{"experts_per_token": 2, "d_shared_expert": 0, "balance_bias": false, "lr_router": 0.000641, "positions": "rope", "init_std_o": 0.0, "beta1": 0.9, "lr_head": 0.01, "schedule": "wsd", "batch_tokens": [65536, 131072, 196608], "max_seq_len": 256}
Below are experts of layer 7 (counted from 0) of a mixture-of-experts language model. Rows are named router (the router's row for the expert), gate (a neuron's input weights, with its number), up (a neuron's input weights, with its number), down (a neuron's output weights, with its number) and show model dimensions 0-127. Each number is 500 + 50 x the weight over its row's rms, rounded and kept within 0 to 999. Numbers have three digits each.
Before each expert's rows: a language model's description of what the expert responds to. This comes from a sample of Wikipedia text that the model never trained on.

# expert 58
Past participles in passive or reduced clauses before "by", "in" or "as", such as written, built, illustrated, captured, plus the abbreviation ed.
router:425498472526484532465466556437447534555558442568493509453454462471498455533469502484446488491525501447526493494547544546441560599433439493533602557521467550620549581524626587552489485395424466431420429500491569513480517506424466523542502514484617472596434443536588529566518526471539460455565489549522485475593571532448515531475484540471473453519513525492530537570415544471537415477452
gate0:576603441496523563516439473478572418541544526390507480434478540597516538531413514433481512506485529479522515586526450475486445538455532395530438597535528520527446547481435506585518437493474455506455490513536518556459469562538506543605498491469515522549612541447546527431541485520493450478529569446465479445552497578476457508632546559606539458544455621510516440473514463491557528537548
up0:536549491612487519551494571492557509460538461537513549525562616518422502515482500507438551520412429422593501494614568427453559552537495480595497470509475523525546569464515482580486507485591475485514473550508537441503500500461430571514469495459415545530498500446393504511470558471465393560489599504409520506538453488412534542563518547470375541556511459496531503404517488560413499531499
down0:411525482457553513532463526504531593489578494514505525521493589533489519494421494477512473485483470365575459544503499490484548604479496517489514495488471391458543561454463517550491470392466530530423513488398620573429599461533546436422503503492472582571551473525455510510581504477444562560429501434513560437531488485498409576509505434516470459484508492454541575438477478518476568611407
gate1:547476481560395537440509541468470512535508434530456455478474487510507510559418507533536488580535463466478505538448414476598513465460544544577533500535482607518552576545543465606513619493485474475457538549542492543504499481485564531605487494433526477463437350627552488544577598468554462536505510553496541533578580501458576560581560488470472424470515489519577492488502572513458458532493
up1:442462477586522469513518584481501462477511473498509559529520405504453531425511557492541479495524472477389567409527509520562536521498450586510551370489484512613512428535616526402518563561502537460497504493532495511497511470514428496470485569454476452468511469494539596502549511544521515439520504502444500383458479482426566510462525478462532573516604512546379507555426627491496613472554
down1:467544555541545512544483439637511415507450496466440454473557550519439492504438545492429554474475583488512522570542436516474525514528417536473525483455555582512494515457553597519529508553584504500424480503473480473525524542431337587491538612468425526551450518450509511513520488502420448531648556455448476467589499499455541514524494549483504506494458549382451499454465588547508486514561

# expert 32
Commas between place parts, list members and dates, as in "Kawasaki, Kanagawa", "Philadelphia, Pennsylvania", "July 27, 2018", and in lists of names.
router:450497464515519509533474528563513448578510393533508458460466525476516405495473491531473532493413478482518470525479503501482477542516505500474608564480313526533529563509608545599506538448519442379403417581542473539474511409537513516506491482528559487495513507488517581523454535490536560501467418535478533502543549602524496439467542538518531406505433532547597510593383431530523504515455
gate1:462577472555495516632515491509460534608413484544464538409640479502551534637451488490488465496504559446560506413446554497490516492495562500481483525425460573451508532513484570500528557461503511507426501406496433467441523482540500450465539550528568574474484546552443561502551522436511480477534464539453564545482536456543397467455486562541483416423524548571529488540478487517623540567439
up1:555384442592469501452522469484547474509421463453515497434494550524500453462527458505472505509536615558310408588540439509524566523481446566538509513524583477548528510499481474488511592602504478529594464539531532446551532433504566527428429521468538492521435525466475401510459496477494474521465429536458515556523455497578528587526453510448419491473458446437427505437571528453461467531477
down1:458482487429433644428602431519411580495504486438574500492500545466535494533443505478550571426533570466435473441471436428488508457377524494488547472571493448453513484478447465477403529513494546520462589516455474467530529432471545537492495533378539489589490547498524484486473527426414501529455500568533656511505514462522521504437544474435449490562483519552514527507596519440433441503499
gate2:534484489544471462519571478535448529535483501411476529508520476511487451582527556507518580570578419452554485424522620459475424510515439483551497454400614544485528444524553467580425526533502586580543498501521564448568429507542592527491450494493545542520534536476532485586522581397457515516511509453522506502526609506437520502440546450421480474466462481483416554338478534501456498547482
up2:539470523565475476568512512537578536602504475445417441476366424555572493473447472494486546548432496524415521515466614498481444413579380473508522429427486608437540488456478504566554529464525496549524472464419509471516489460563516486475502553467535547476522531516453438518490602428571582504533515563500557435449514526476496458464481429473461381482492478428570495473489459607457500502495
down2:544465563518515540450541452457494517539540474472526469475387549488400523500441433505495499559528509460474547436522518574460501498493509432560527400480544603475466500451555575534513547421459566565427619463489495494486483557529486543465525659491543459545495378577529491458446532396503561528528519506479514472452492604405457537405461424489583516439421486515521512495489547529515540533444

# expert 8
Single capital letters and capital pairs inside acronyms and codes such as USA, FC, FIFA, MLS, IRST, often in tables or parentheses.
router:472527472585481537478498542502474470479494536453566553475518545442518461466460496454447549477468436534518492421536473503468562585399509502532570544424443501540577583561570549550446548381470538449403455571524495462470530444526466543545506481494476526572481460520568633496407526434412483438495422511551580541504567568511524544471532487514515470519481581518514551503348391517510551500544
gate1:498506491463350508553467533540526469500457542525474582496540563505441427512455512505488555577451441439394470573501470545620506539422554488415481495500554571435594447393502456543540586464431513411491538442473423598541402519478411521442479484515484552555424534508478595517538548557469524405461505492473471514506542560527486510506458486510491535488499522448444548513482577542567515553463
up1:481373525503491456479544467482483520537534482458553614465453482485441463478541384545519513370529535528514500533566548434462480523526451496368520560412490459576469632460454578448488504470402487533480581530516553565531509602450480504552585471459517517532445533467511464477531431470522513511487521492517447467576473492502368538562570538430411551504512526488536460426518544488435520486461
down1:511407459464465467501483554518473511410477498506542543443465535371543436629485443521479489557577488564490506608509514395495527519486535513420517549442460480541457520537471474518526598526469459517427503489597617526433577468493474537453581468562520468456538517436496445468539520500585617504535496523549478426475505483513463425515402580450459470612517487516531493467534438506410500559535
gate2:373400486530500492464529521566622634591534491465541478427519565475587552572457468432511418520484542474473383546476486472459473486557442479488484530522469588487524513534439511507471510503469539475550490570500525489461504492501523464450480472479532505405611441512427469520517549478492511500465503474501564484459444530498468471512616618600567463510503440433549367531473485531441504544451
up2:386458546547541404506493531534547513576494522512486520534500413463493561505527450450542454534565427519421480470553523552518508580517470449578458501439532584479496592598517509495519494562472519533514438566468446452509540489507541536459413477560448606396476522514487504540544436491478507509521474471570625574472515522517492413407573552537516545492395487523419423436435430579514542484559
down2:449503494525460513487552412558466508549523479521378431543532563487451608554526522486533419501454433582414471507496497505588566493435532440464488523543486553461456495509501475552518595500544374456502563445510526516424481509459428549491494438543392545489467472505536472505490392504394437493470394535518544518422524504615464538447467489489372491512555449529554459475500531559485544421516

# expert 27
Closing parentheses, table pipes, semicolons and dollar signs, both LaTeX math delimiters ($T$) and currency ($3 million), plus ---- rules.
router:528539458516403640572400511439507402593536525406495464474524481451551451551484509393420499488483419473512435464472566460477543608454519482558607514467467473505613522558516518522479503390500582465459386521524492485562490491492479536556477490539519491509407494485603542562512529477489478468496449482497502515551574594477468557458502406462483466476456509453508530523399484524488462471496
gate1:543591498453555484445482487439493435530572447524425549490509526511499534415456519478454498550524509451477589486507443518459459501567432449467473466425522456515442540505527499654547496520457573412498541514429429429518484402396496495429583563454482435454492503464513480544569477426538492510499528418456517533484535563369484477563557446515451572526464513460502560594490415459442488558421
up1:482472526481525541551467566568344480549365469451521513443491473537551534439536474447516516476474527489593384490483599506516488543447568472416502546559482494566529481530505613443494504507469439503507572531489458517470566550572447537486541404552508527518462503571505514422465481516505468546468552380527507478451544427543536463504564524478481486583581625494496490493587451491585526459560
down1:422556454494494489555598494486539523460429508459514537443367621459505508594554464463591527438516475621520531464487566518520453555530494559498460516475516531536510521474521563453603494530473478542438441567574449506536502449420500441515466509540495401505362492396498511434499559506610442530461490441497465528449589512496375510531566546425512463511480562479503490490499511504527496453539
gate2:514427560471589531511530543464496459526526464482558513479463509547466522429426480545490584562513446533493446481562531545486461480431531508488491508553451487548556570478580565439354508500458469498476508508486447501426526406439503501571584582385488472569475488527479538532431535480482481530470439499513527488580617440545585580561641550480487490515585558606545520517503480565454432473472
up2:476565455474639400460599538496478494449526521486478629467471536514486526430460415581525442585600575454463550587522434493426431444521467475448502493528473532502469457493461447501488428414517459557509499501498494506525484453454606425519533470394498520620562463485529502464443545459442560536520543540528551566494551558539529521504458478478569562477517420526534492543391484557518530493503
down2:538530545534506553506527473524538437536520492504508462467590434457486509570457489555461436425462433487528561432541581496530518526620476603472486477501511549470512441511509609543539514548527428529520513518473473587460513550436519466479496535603473642558518403506498549497544428534573390572562510505475509482412535571504453428501378510503553468395544508443490479463536484508590582523485

# expert 46
Single capital letters starting names, acronyms or table headers, often after a parenthesis, pipe or dash, as in W, UFL, Dinamo.
router:441506420551458637475522540474459469513439516509476521528483534476482438460536498448432499553480484502513509502533533502473506573398499548540479506443503488544557521517548541599448490391547446434396465573522432477494544438476464500538498450501573529538488440517542590536479490494396535486428420490523531555528576701525521512493537468558510404438539556493530515587416419507556515480486
gate1:511430480511372483483528543487492470531462595535527445469650388469513530463561433543548465506531600376490509548516477443565432490520490496489511474446490472566404512542560471541496515472476531423431458472410464602569589619529524533557399499531520566536508538487486525472478566575497563501487531502527466463476506502468437446546552500510500518478531559466392478518541569508501537422544
up1:583531495586465481520536464540522606519462561470431433436508455458508548542596478488523471509529581433533504515474588454532500504510494560465491526458532419493496510561491493488394477477572528494404521515525547509515562523377508420524343465542525488557456500477613543470403568413492559513527470504516553485489501565503433525550630538546533454414468485515420423554545490500524488445471
down1:422501457446504674438478410471606504595454482531545509548518506518564519499534489449445496501357479537577450386462512522593487468495476528491492497484538453595538554492505520461460479496485452543589493513506509498463497534515479481477564536471536527457614486599496558512503505554463484470464678518569605500466558476494501490547523486487539520517522543440431540433535569475466447521476
gate2:513557457444436592455407557500579454568575505471494508395462540533517541558508468437524582567485607448531501378548554520428449495444443517399490449490422517531506501504453459568548516519503527519506558549491586419474534455487537542425425421492580500513534503528382410500488513473559442432468535505425452503510500504467474450500435464419473400489477469441539472532526475458463451567485
up2:497541510465463495495457549493493403548511489491516524503450481452514594498500503397502496450508484448471508394508511524367448469564501510350435588482485456552417466579474474434524494549566500514580499465514539379493455458541381585576482530466476479441533533518454432583413496602523423488425512495468489461499486483449537532485542505465471505492524482428555450521526486556417556390454
down2:510557491421450514538543490518573476530540456512539475480549437516484479495541561470570524487604513454510478532468510517408472463546442430477501434528496533498533482499469432514582461604418472480546545506406457594533552534469447388504506541500462547489464513416427446541429596480529441510406567430489508553492504569489499473476504559558531535579503587427447545533534376574380499451429

# expert 33
Plural suffix -s and plural nouns like members, areas, systems, usually before of, commas or and; e.g. radicals, degrees, millions.
router:485448451549464654476473555406533416592491415434542502499500515523579445529569486455441553478420513482551524459552574449503505596440516453468573543544466535554552565485550490602414568381503497436448521550493487480516514472486446461518520471473511465474526561406547522565484465488536480458503424549526528479614523527471515518551581473564488456439498494476529533603421432522484507444516
gate1:509541457468472471427468490412542509439542437476522354530587526509490439531539483440391508581540517435474460505502439440548411502483519447531389553502504520460562528577593490538470496507478431516483443475424459526526530519563544431444519517471534491524478464470463441469530499573462460545435443513508440471457467477603536425522465555514593456427508586515545424533543406448434510613465
up1:438542528584539491462437479515505607592426510592526536507501460480478574420504428540605537491530557497498493556542487472447491574566529495468560559523516462539458505486370526445422509525549430504502458535564529606514484478430446492542457507484457477466506490547468487533576557425497502451520560484543448495540513488403583420499633419398573450488492537507511524462518579419543440511461
down1:513456604557496536449527472490501491594459475527545473406545564569486385428508594503483541526479511599497437497438439476514510417532523481403555535611572555523449450467510464475545498522573487508444580548577528468506491461466436485549461482474569499527570481503544511571546473536460523481549478503612484603541538506464454424445486422447522525458505514404564535524441417577481415487543
gate2:481470440458404558531514456533515384580531518466507459541535474504536478573529549518424517569451525432408456500433500595505504479568504465590465538461468525493526416511473567498490471496536523575449420467512440447480467474496501522485468503538470503450549559465444421500403517408515504459513466487591548485538505498423471351462501454504431485560537516435535509398513409384493529628488
up2:475472531531602490534441572461479535468504461593462551538486527532467539366486486557491519368508494553545520495556479370517553508463481479417512482490508481563483602487539439494514491442463468463491517599408464463566520597496450483522536477509486443527509483535542509554486443555475489517498477498475512428436502485600484567483457585597429491478425406473494495564551543595470438364463
down2:457490525553603533575457547469455443572595407547453413449542431461408537520456434495459471616448449522486486547488489442399505482516506431480472515499532456507466546625483554538485416495500456523448496580508560435560434492540548562502458500559461438517500530497452448564489512531536479537550495515581550540461498527458497433484450462461537559580486444604429562548440468404451443543484

# expert 35
The word to before verbs and modal or negation words like would, can, will, not, should, typically followed by be or have.
router:456491457545509615483484492448506442592451415440483518428563490412457463529466483484499550453528482547454509479511543547493485535458535455517454482459413539522602515552526448632470563472459561498400376511537442511541465422479454528550432534497518457609509415493559603518476471498561511424433443575577416516557524582450526449469494460534469482501499536494589487565459454510442464473517
gate0:549498502479528473505441493527520483557537503475524463426461493463468416375435541555484491482472409548553481550544497498586512469468585434557487504556487455496544515485540421412531552526495488409444609588512517546560548587557395520522504482531538494548349520524574569481539460523503463460503553522545511435579548553482475540583557551567480548509558621467578549435512442518488494450502
up0:486494513524497510427473458457614474516609482473496498468464540471483452455497500549468458485534485502546492539525527478455433548460632447591458570499469530463524470450473508482488442497451462492590500577500507482493439519417451607471516484547512530548511485477410560475525555440531454435487594550512542482500530513471528525455598476437521488357592502532692562417498443428475460554485
down0:517509508490658477434497515476522502506527487555508607496546438474495519470495477496393494443560446544451526481476514589481484538491513554524415372529590529505518427607492488536507508549484432515508453537400490461510509528426425558435445514594464543530529537583591526437548444605561437499491465477465472525502466464450525535589453464474538426509572436447527424481545490451423490453567
gate1:414399480463524556566413494468518510425523475456503527537445575572465473535416516512488525509559436515546486523451463449509524513561464463474512511525489457526461599574490557547541481582518475493409409544467530528520513493536464537466551423524518470338517497531478494576557538641444574470589596540527454544490523516546439524432493485477447451519510535535368534499414526548558527562504
up1:446559451538427528534546497501473516538468509513529457404500565587544540470500567521411474537452592431497512445544565490458505510510469471528584488403495527388482435515497529436479519450513521461592567520573552468524566551461636479557527468423484481490530553461461541531356515352501441498479487452401521505450516564504399445553503516479505479476526456489569490411502511524420494477475
down1:506550592505452534443542477491491547519476431517555485451547533409515527481506566469530483536489513530485521550464457532548503396552487510561425460546477519546478521392429579544592476460554550515649491611497490464475538502541502407511538544499615509534521420578550504380545441574543556525450508510494604537520547519439510438532544497535493480572562559499433489504396540435513519464563

# expert 11
Verb pieces and whole verbs after to, would or can, especially -ing, -re, -ize endings: lure, inquire, reducing, improve, settle.
router:509504444567496556536448585437523482545584503440526626454436461455554430532415493449535489541411466485520470462485537479553473498458465501604529514487464548506520520587526613581515509383424502506417477527536441436504579516479561463524471523451561468549545527511489543504496538435551468389495455480512546556568542589516527515487564525584531449539425570466519473523486464463554361460525
gate0:447392471527510564519412570465447405541484483510487460542455490544473507400519589413553484540416497514492508522521561565478538470524501473472544556480504515608519504397500553420526640474477485456507534555497462505477468468557560424515557530496547582538524504506467467463516556417476508445498514561377610498461412464571424405497381411489490488500486447526457494495492456462509531472467
up0:475530501514395629527461450395506518492551492580526562519460574577511516504560381555518529604527539509554593513490477592459542558577435555517469430417458514434539579498447484500439487544525553437498530580422510525410523499457538547427487536542470503509486481566481518571436457529500436480471506491516521503417427525510484555434564509450516557514528524470511419553551504423429588488545
down0:488409519533473482520534493485503514538531507535500488443479497486547457518539359475572518576494463496477526512508494451510559507578465580348586579588542512514496510469537572412530545454485527518512584399442438488396511524465433499471538449452444489460474485533523504601507545566464482536501517590542398497457502487558517392427562457567423551475615530497560460429532508525512475548549
gate1:533463496508463487542455524414481499553465481494501467513553452434595520581485476549458488572462458585535518428517427415514485482530528469570457501500518568456532509635490559467524489444434496532408481478452556456518516401594507477515429522446638414570542505530492480465493544478510451591535556529428488593610508469501599544489569477388494489469474491512516516529446492429457510467607
up1:442509487484516457506512479542463464532534460640452508534467529442501430475562468447577454530513424487428507518562484549489540458460562583468522391504461502533420502426501396536475596556581427510538464466377527558548513505501475566501510528537498516416480436526548510501557555567519513499537504499535585564402428472524519556481527484413502607489537451539494420604534494399493577517454
down1:464533424478528499499498572478628468453548585477498481456531525497436488526558503485550549471549440495593484542453485528544638432559435453546397489500536473525511507476497387542529583462498553451471580584549417421449514393548476507507416565530478411561475509504429519388454533492460522483494584438516529446497456543404484491506577588523526519558485524552535488467525460542536501550505

# expert 40
Active past-tense verbs or their -ed endings after a subject, often speech or action, such as said, announced, proclaimed, refused.
router:501486425542446628499411517413470463596531406525540448457495525466542395524476502470487463560508525452494485448493526515488466591382492422498567573459478552554545560583577578525521541388426504458471480539550489573541510527414508500514523471464576484550484501505533547577457555471550459422470457539549488488607571533464496484552547485560469440518479553445529509514413399531498480481542
gate0:610560496421544521577473450539507604547535499537482450603471563446494447480519517504477536599486535499552551470471561552456433492564487559519552510515527493587533578567439479435517511406496571470409510477531512461624571503417484508442383565396485613482592531550449490503465534478487496546528524485551433446517461544520503430492492525469526431461453482531604472450552522514514473521520
up0:515414508575525557453508562487475489473468573461591524487452385526642502562479419505541488524551464436505434569479522446484525514464563506511495495451504494489438512532540525472483480544515558385511537517526520511436452507519556443536488489572521416492509451489601502526503467506550509508543435548511558588503505490525480481491456298507553553438641551525501476555545530538507425398549
down0:469532462589460478531506512525430422471431521518469555482507490513426487649496549556461427454509474472485458494505534407493520493465635498552510463465437494471555549525517473461479474492542514543424519473518492408522495474495531442480517488480509483528666585496504558495397501406424496506547435545636603538463530597519413491482478443568497554486514561499520467603480514500569440499527
gate1:507529491520495526511511475560435454497558468556427455448423524551467524502509424546502429464537470411511472547494523556559599569477501500480429470454493565605519555456523613480492574497443420475441448410518535513605452477504459525497526540522467565513453632516481475398487466513507478606482503490451512508612502586449491506577571557464418471453510504538605613560535502491459457480514
up1:559447482501444499408577496588491483481446590463532536533414495662538490540532573428504539544382526525566471440452566495479590479561506576493616564467527389439567531545437521478465424491507537510514483555479493557457529509502449482494486520463456483529483573516524526524561507418446493513640584529506488493506494518534401520487446503542492510479486437482485465600448466477492421536462
down1:523493481530402474503449469531487515498472541574584505483505465362438368490594441413516408530440431566482439496540467575544366444410531499574462483589449495425481419433507472537429461456550543491459562560529467527428401504534473496482530467448460464546486560473506500464434496494507478491546485474531429546499554509497521450508571469541494437444517436459516422526455467554545576475485

# expert 54
Single vowels or vowel-ending pieces inside words, especially e, as in all-e-gory, coll-o-quial, Latin-o, Woodbin-e.
router:429485398561440526431469521522477512501487607434522526432457501405533485475463506415387521503480469518492439493530539466463484545535439406520514534500465515561456589565567546564476488472445571465446501523536404422587560432502428507545525464425525443525559472432458504530526490509524414455504534543486508476599569571478553537501549592541473400465523505476533507493422427468521398461423
gate1:433535447535465501507478484472521505481529576572542407539446611463426495483497497415422485548521419522442423496556531539582560497473440517535485437525448495510438565559491486632460522476444395461383416513630516454482562516551455426489499403373454426474593516553504512518476502529430482447491499508460424505542454523532536504486526536531419519451538452488490446492464485522522479509441
up1:550513504510570478594493494455519478429520601374484456528498569557461423577446496503500491545477480523497528477586573453497441600418493467418442512510505372518529438526513430476582426490536588494476534455519517474499503485598406446490502558531517469496532488447486498559410446530581474448557515529487380510561579507495468566531499521464450422634560560507547488463462483511495536472526
down1:511516549420483391536460433519449501545502471554454443580533476565481448473543434468500482491464451402540431494508488435463427478517446533450492456588512531488451397484561434514427453517449516502590515540404560529542548515525543499438628531484494601441572578515545509508540557496523530596529490415500463492570481529484553464510500493430505485524500511564569469600491450503450515522661
gate2:476575439470431398536493521456536450477484475459430578497484530471472491530525476403473458520542575509479457416581489393531509553491527538495459476467503535431505493515541403592427534533506490533510517539486479493528423364570439545471512512441574511546414498588447533598466406469474525577476504498484486506507580538579409503413575470540515437462509460488476458541466447444372556528467
up2:458460472563523554476566450474475475500472518497377538579345434468500422483528516505509529553517499494512465466362523508535556450578544524546565475540514605504441543530487526569490525453524474486522486468473419510483646492503488583364546546501473511511522482558429479494451488453553375488542462580509532481499529545502556487391510481417482430447476439446460546482486446491503516575536
down2:479489562500503478448456521469505576529524477526417555450491503416380511487623510587633487494493397467538444465486469484471447441434532449498513483429528493401520532569453544606496528590486497455473541495488531589469481577523590506421500541518536498513398459361445520496455491517453446494528497507449522463518515494441453540408504511517606536513511541450418523489479465475587520462427

# expert 22
Prepositions, mostly "of", plus by, from, to, between, right after a noun or participle, as in lives of, development of, compared to.
router:515462467507417525510403507448504434573494403477518486516496449515542461437496486428492531502490464542524485464587470534532446608417432445584546503511356501513507541544508514555464522369531523405418484487506412518501426493509485502521489483424585450563500524439505558547468558504540503440486453450494517566560609537503539556484544515598512385525511561508502489599483387510472472496452
gate0:551457499526441510498574486556428437494489574479523547548516497568535509453492554497525562558481470499541498431553517547513498431459461536433513500493450526433459483581436503516491566515450596509540418532467455514512502462514531506493562501533477538530505575504499527552397494537532488544542551487451466540467492501510492488480650479609281471561458361533528385436537509458456558444515
up0:502599497548506541529409519450592603499490412394470477486432488524513539475569442561520409430600550482514502499473622510492517500508490483531510514533564522524521543485526534470544481591586414507463531453555465550419523517432449522419433543515489458556522466472556488446571471462516427528444483527544556493545529453470544506649519547469549471501520603466447563550453459523487433557418
down0:529519393572533441630377520429526508578581470599567533414454485432453503479617465406483437471434510503412614480505482521531514564428476522451577593482509543465467435498510528489599472511515497482556518563490512468484533495380505519527454524527512500433470553559509575518492489490541460481467456453492538454545562482527535585534494457555516489506467470478398483407450499520501541474516
gate1:566553487487430476468548537498439484497441390465507540506479504483511399469455483594501509575547452526400457558522437484483528474485563463512480591508521532537517473563425485468580595522400512570554539418617458526533494553494487417569500529574442507584469543416599489549565482460483573503471498416493537549495494511540493570556411495522484571594464463432414495509553436497514543500451
up1:571455508474510487564532524584478499514421566508422455520426604558480529457512464593557495526490515488565571392571502488524583402440535555422540432483542557515507533484535455493496505566507416556513514454528558415488513516599489493575587434483479497516475497487577457501446534587464476549601505536557444468511566506419550485531464544554417546520491447455472574569470489567408458572504
down1:477494461541525511495424465452594516457550409478527500529516541493544451484504466336525470512479532488473452450439526658511434414488471503547440572505494521473503489460404494508525494454455451459514524513527481505580441536463488558444503555509418500417548539462466591473427440457545467474450552508499496495484430488463478537531605485643509380514520549502504493395412558528486584545498

# expert 48
Table cell pipes after numbers in election and sports stats tables, plus periods, commas, and, his, him in narrative prose.
router:443447485539435603534462552448470450545528486484556596488450508437483453498513449437455451526440460429515431479567490457482479561454461462544552529449459481560589582539560592591448439443432540392396420533523475502533471470460522498514517477509563437564432453451553560578433566466482521458445481435483530435553537565452539494472497468514503420488510486466572515574406396486503473484466
gate1:495542461480489542541419519413450480480547552409499538568593475513512432497516433465431461522452491476561480455526532425524429526497604539485541419482428386557438526547498409469573502482567456570423482560475493493474512470580555579519463493493575486561476433560455453475498485562543501300490540488555476543500514559489498452533497504522449498394562539458443471451516497495485500484591
up1:542471578500492466487391489535513466460398508459549421430549476537461524483433486516506473471513430586425518466556471486548483530451322453438496533517577564462562511441490456499438515534501534425515528338506510529478541587450463499498491528378482526513457456451454534556458509474573545547538544478453448469587422505462468486520563508439531416521567408516554556569477506524525525525511
down1:457528559432462504442497512593574349462471551493441488436557526409522448465465407522481571439518503542480460522411442477421592529562478496517526465501477509432498552523478477497499480501414478426542524415506541566447442496466447411623464520585566410473513499459509551532526484533450586385465460464466468488492445569534461559516504573463538411522510581510444529505532518530515563478524
gate2:431468501568576502566493495394517465530438481461523646561527479427550480437453417436463496458490500445401535487536521468480556520549506459485566530469393435478515519486495551554475411500562534454493453534473415478467427479478488496504527447551526464535431536461500500539532491520595565549495469443459374499509472485468589513476465576534536474610539498523462615530465419488571589418517
up2:559508447523450457466537550468527535470527536547410457442460574453559528553502599619513516524515511459529516556375472505583549469489457512534529521406540488515520412516540443412641472494450439540532559416494534445553534509515500507522485453504423548489522568470527474547472415505483513496417443536497598460556527574478458405467486470472417451467528516428584449520594492502437422531466
down2:609565535520579482479528510508474430549524495493504502472568411485532535475472537633474484574444531423532447456501460516519452504499447587480517527521492569463473506589551513401451552451483526548479537538482534547399431601506602457557585376534458410452470472481440544528502537425589497566470549491444536490454511420366437504467533457531500496532517481533484476559533475459571504481459

# expert 28
Accented letters and word pieces inside French and other European names and words, such as Académie, Napoléon, Pope, Jean, Graf.
router:438448408571410566494495450528474495543542505495496588503439498450491437491530480445485504429484456439511495440482564533474474568448410418561579517438405453510553491571551588608455506406480486429440348481538440511557520408473497554430521493499523441598517443433484528528508526457484548516488444426487543543521578541472575538544482570469500388496443505483507487527456469535512483507531
gate0:508530502473490481529474481512517511506474517421510460473551579482499534525487568488449563381461534544504604498508446412491573480420574446493517563372455456416442510529540552488491584440373499562470450542458509491514499462515476507530543559492523544509508558644450559471472512509614404532529506540473492591597594448496455559468413492523495469521563501478486418481545395547518477493472
up0:461489496522431489483549518507599477494470434499544471629470449513508466440512499525533512528474440552341487457406580574551512542446486518523602518543541522508543555410546485504430515464573519462502498488465504440404483554580482534486566514542473525391499616573552451486525481613469516433438441560523467453569485506571559550490503550473491609433513464511445500495514476595503489550496
down0:455471446487439481559523442520491540455513513468548466473487490481531462431502489540507421576493507499555486482493482528517533498451500446510461502544573644539510467503497467465505590490497533578457539476415618502578441550445481449495446412435395429505447436463411532485449439484474423444428386467563420459458518482453483427461529442414552453631442541537492560479444524528526458491412
gate1:517552467483417478448463510463468465464411599551517501472492549440495426489537477550492468487367371487512532500467541402444541534432462469507471582424510484464497582537593454487535532485480556474558512542523421607507470487441505521491511499521576479509528492402433479514462443492553562433478520422536447514569426552527538533475468503590519489537597556411452502643536502544477449455539
up1:439461449421497452491543534516486502457431534526476539522439436634417500458545551464552521429455477465565493508435569510449447507394513515506553546426503411457508546433440540464475567523525526425571432405555420493386524464440455546476479571567589497523518552473476486430422455548512480491510463445483430485442496535517529615478461542540502414561491516474462447552408510504505517524414
down1:448463492518465452540451465462461464465424480598478458532537417436492543416444519503510456449395494519538509490554529478523505444449425518497456568455542529494425465547511548555497478512549459487547548566496570536534574475622565467520438448570501547593535447442501477594534592396399479566462459455583435559531500503534462454504461496536459480543515412480411531545429547551435575485440

# expert 49
Pipe separators, decimal points and dashes between numbers in data tables, election results, sports statistics and coordinates, e.g. 72.8, 13.99%.
router:453476399503499599537478523408468429574488522485485542510481530528534538499472432483478493479430440458563488509539521538490525514450472496453539499492358520514501597532605494559503489356440490440423389519495433537526509439479492528556553443402542419594451456413494537496472521436501512446512509490517448486560544620543528498535533446513495409459471445566533584562452495465478440500446
gate1:395459519521481508439478519530501452557504491505502449469478551551382487543542443549450548490441540637481504437556530503558508566417410457535453536515514418614550553466506511579490394510392438472485481487512526474450631495455505513524450566496510571458451509478490541460451476506419535424485491572540494469488564529474503469462460454488475385506436524532610415498469477551518572542443
up1:602449487559477495523524509552447470545496490495585529426512393424607431554471544594487452468533386453459392510450527479533465495549561402523471537534458499571451481546530507489458559527519533487495556511527529522457509544593491441502459405601551521597537547446499605588469583526585456543530494456419468510521480537477521533492468570529490496525478515525472577486528492556593550423520
down1:496568521430560571523485548416481477524477583475451456456493434464538543446494517508580506496478514446440531471348461573599570654496535527430472426546449503503464535483506486479472476509519510559575600604416400559535413519490543445479532477461496477449467508525537567511535569530403487526531503448460463484480491419494542527474452530582462499523479531498445536547501521385481416548505
gate2:591534473509476567517480557487540460455471484491485482452539507555504485410502549421527491462428467544471483503543478491475500526422530466495622518492548500467442541422533526484501554476462473540399464561456444465584571568512496437519503461506588468473551542470642463510353511417507680543534479510524458502465469555497451473512562490551396515434513530499481440531512552427545415455443
up2:425496514544502442475523495520483553607504467600514467471556587484461515514534525480530408542466605573579512469483570446489493498504524488474425486497442428557562435481542533531572488643441367487500437516558552495482459421442549439400537541536476564424472494486426545504558480528499373530454508501468514475483543457535494477445542535481520513539482532518554363544481547492528604536497
down2:472519536457503356510408506519486424494503519466487514493414450563546409503539507540507395452428503547488492536475625481517542525446554516474471450452456515400541485503511476428555383528481469444474451435522521533467407570582512462476444478492405417470529604484411473447492449457505383519473474499457468418451511550526449461497424498429448505502473486516520514498456579484459610478485